python train.py --n_experts=4 --d_shared_expert=768 --router_score="softmax" --router_z_loss=0.001 --vocab_size=8192 --norm="rmsnorm" --batch_tokens=131072 --seq_len=512 --train_tokens=541100000 --steps=4129 --dataset="wikipedia_en"
Below are experts of layer 7 (counted from 0) of a mixture-of-experts language model. Rows are named router (the router's row for the expert), up (a neuron's input weights, with its number) and show model dimensions 256-511. Each number is 128 + 32 x the weight over its row's rms, rounded and kept within 0 to 255. Numbers have three digits each.
Before each expert's rows: "comes after" lists some tokens at least twice as common just before its tokens as in all text; "mostly gets" lists some tokens that are sent to it at least half of the time. This comes from a sample of Wikipedia text that the model never trained on. Tokens count by the router's weight.

# expert 3
comes after: " ", " \"", " with", " re", " S"
mostly gets: " three", " two", " four", " several", " one", " her"
router:148107129178147135130132104122161153154148112131078136045126108136200123102130175114135082100053140182124106079078127102169191099144123097135065115132105169105162142106133142131098126134064121168127132202165148120112109087113092107178169130149100172124187097093108120137116089083116139127130160118170114102109152079156103122170082070154158057189066109106131074095111195137113164170173114153109125102083102118093110142160144174150096111178165075174123066182136194164096144111141171136131127082131169190147181102066078164064082138138053118148101170115127142094179119159102125143120120136119131116090094129155156113087166187138103120129136124123101064101039094141125143104190109142153147103132177150154192154148140113132180175146179113117095146128120153145172119113122103
up0:153144096149211142146148114121137139133119136154118121084151143116097128255128167104126116128126162125146132114087127160126236132118131051151111096130000139106109122122136117131129099142148124151076094123061161122128051187169124149126111111122130097061143117122092145141134152109136132129163126126105118106135151118175033103136131172142127184128136117130132109138090135110120091150121130129153127118132117124129131139209160128103123155173161092135118155160132146098114152046129186090130162165102096087097120107178133122053152105165074165133101128125126104092165210205119113126085130131075144135143124108143200188157155130108134120187156124137126228070130123159132130122131150166173129117213127085111093123172127192130132139122172116089071177146108142117130136119144092
up1:076143094137112103134123131120179135148161123019162115174221115129127132053125183152138159185131154135125131132113184128138167126167116111108127133112145166133145183134127090194153145149129144136129125155149125203162071116152126130121127124158144135110116149134147160130048145151132091113127121158117071128093158122161118123071125135123126082125127123179114154096140079136154076135110111109101153167178119134124125142124208152104113128140212110109137115135091131110175124141103126120123183099147113140136029070150143128147074124157123141139055151119060127162118137169117106128140131063131134122129162080088130185168107197153108059119105125156114134143113149118120139192133089129143120145131210103077162157178120168110160074128074115131157151109155156201155141091130126
up2:159157173129136174147100163147121144200114138152113156066125079194145099169077105171119110131134152092241102097158128127193132044176171111150124151111140152124118123193122129136107047136138137130096143179169139116126108122116122124094152120143068116213118127127094149157133131097126124153098134124101099133130136130131134098137079065159142058168128121132149135115181151151093183131152151129134114115081138131157170083194162122239141127182160162165150129144096129143096059031128139077131107185153126155129043058188158138132123129083097128133125209107149113197124156059119134125103131102164102125106091176196138136137128132087127138124172061171133122102136129126125118079141131186126125158100148105131122109159096103098129055144130125177130148098077119124174133108127135
up3:142092119107105118129138103085134093140123094159106147091105141255063135103136147115154192132130165142137143140128138123153168122153122118087114168063176127096176131124119124133119115131084128195127160108161132098130155124134130188142112159087099104051110142127138125114119168092093126130096136144150128137118126135164130137094060086131210121192176081174125156116123112131079124102152137120073070128139119145202161105111109124131103127156134168064129127122163155123126108117204117128127162121116139140095107133145168149166138109131125115132140168146091124108129138128128122128134116167142107120149097196014038070125115123113111126094111125154105127168152102092116140143094127097186145098115127118145094184164139136134128120143102111129200154155108117134130092124116140
up4:190111161122092128134125088055118130080112119136113193089133118133143135122152113143128139128098152165173089044053159166134129131126123128145170120138133173128057120143112130074149194128060153135133128132124072133109091151139127163141149255131128137113138163126111126132093141142128084098115157080127081209069089120069113148138116146149137148130156113174103149183134085070103152178170163130167121076118148110157133085125138168144143163127135166124131138146088112126120209078181125132147164083079146153086093128145161195158145124176157130133110125106178056115074152128085142173118132163165134119151132131175130129123186087119145128117105128087115147100135115127105127143117140141195079126127126253129084131118123115175110089062167128147103137108153128094184127110144115
up5:128128113146177113160054104127132163107138124157062147166159184132119161080148147168121118123173017091218123121090159096142102130185173103143126128122138129147159211113109127089125130131151046188153129141132117113130020143118174137131155235185147127140144106110254133116104110135145131063092130111112118127122095071131141113128097115167141167201057127130133073054128196112190118138165116134128134121246105134116136139090158093073131076199072097121109091108064131089148184128115164169132088111131192129115103126114166149130124195115131140105179124174121145112137124110196106113094149152147088155125119123099177133195157093128112115126147126108113092136082127128122036104133090133128099135135127131127133121133134126081124127151095129130148122133082068146127126124097159
up6:137124096134135083055108185203128191134093137169031125130135111128174186110114130169201181085115112162115117121105130176170128096165174130158123128198039137083142131089127093073122186135217126121165133152139148058140122125142169178106126161166129113128124107121123229210118122175130163132101120159131133072139141094126125144160132121175125136134170114156205143116150129126131119118126122164102127197124154124125146126079095130133083169055135095126114117122118102145119110103126127225135148132156148099111176100127132096147129070126065106123081121128113097114159136172111138121134156066076161168067128108131160197124126108126114108150129127151109095183111102091141093148163096111100155092148124129138130109149139092134120079118164091150081163146205110110155106059120112
up7:085137044128123118153129132129102151122141070132074127130120118112113159175126090122194129180128128080117219132128128126140130131133140125128111106130180097100157132119125081155118141149127149165209168128168136154187144125128105136144200137133111119125138137119129145123136160137122127126203064142171102117110127129156128072138127115129141083127095140095123137136144150110143111139127183121211128095124145120135187145141121114127115169169145104121198138118103239146156053146117123118100085120170138126128082110127173169133125104135108116081143146002170123125139178120120125128124128126099113147131089148136127111126086135139129114159140106122091197132113129137111150196143128115094136100113140131170112188128129078129152146144087070163124052059142128028128163126127060
up8:150090122181142157110152182135124109087126149138124125080125093118147100130136172137125161153150109123150114105107181150097164064134132120114127128181121152112127178126161120092107124136145126128114125179119132098126097121144095135187096159106075172137096150071125146129105125104096127027164144153136115126157168106114089022180128113102091128094168117142168106130153139139071131040080128147170088132149099139129155158133129132101104092125124113136092138144178143180055076135117122133144137128159144176112149146149120107128105181147084093140180093091131136116120141155093131130119157186089118125054122094112127089144113120152108129122161163129127154095110135122133162174158096119135128113132123106079123136137112144046158118131129154120100128165128091123164170177129125
up9:126101123157125131141064185163183157228129108130235101126117119169155128133128187136146130148123143143175128126123118163085153127108113115132127107092098108045129130123126112127137125129130158085068086127135143110214113103128125133138130130133070122186098118132160064175105083063129068124139114090086172140132088132059128128091149143131177132176084136151106151136129155134132153098166126121147145176109128106125145130152085176109117159097154153180081137116129113135155127157193152082166114160177157126133103125061113141140120176136060135125144154189154103122100144095110138125111125090167169047150105104145125059089147107200163131177110123126099133160087125162138119108130113137106131172132088118119076155129097116114137105134168065124142133160150123134100090118118128
up10:125127147106119117122191115200131129123045118125121083110124187125129090097182179103112122117132116128123128113126140116159133129057119127129157094102127128119130127160131132112141128128104232130143127075128026064130122139087134123105192132172163123147038081126121173149124111126141183132121093111135135140090082098127159164148123127118108093067106116103171106126183099143154133120114102125173129127190096162066134084174128121132117178069132112118147092091145139131128113215129109160081119116121131121129086129129176130087130200120201141158157155077122107168114158162135116129141143063128113160168123123084144058131142123126124106117163124130222140066137137128129095148100126174127143109127129071130125115150157133130124126158153122123087141149129117148150199175171169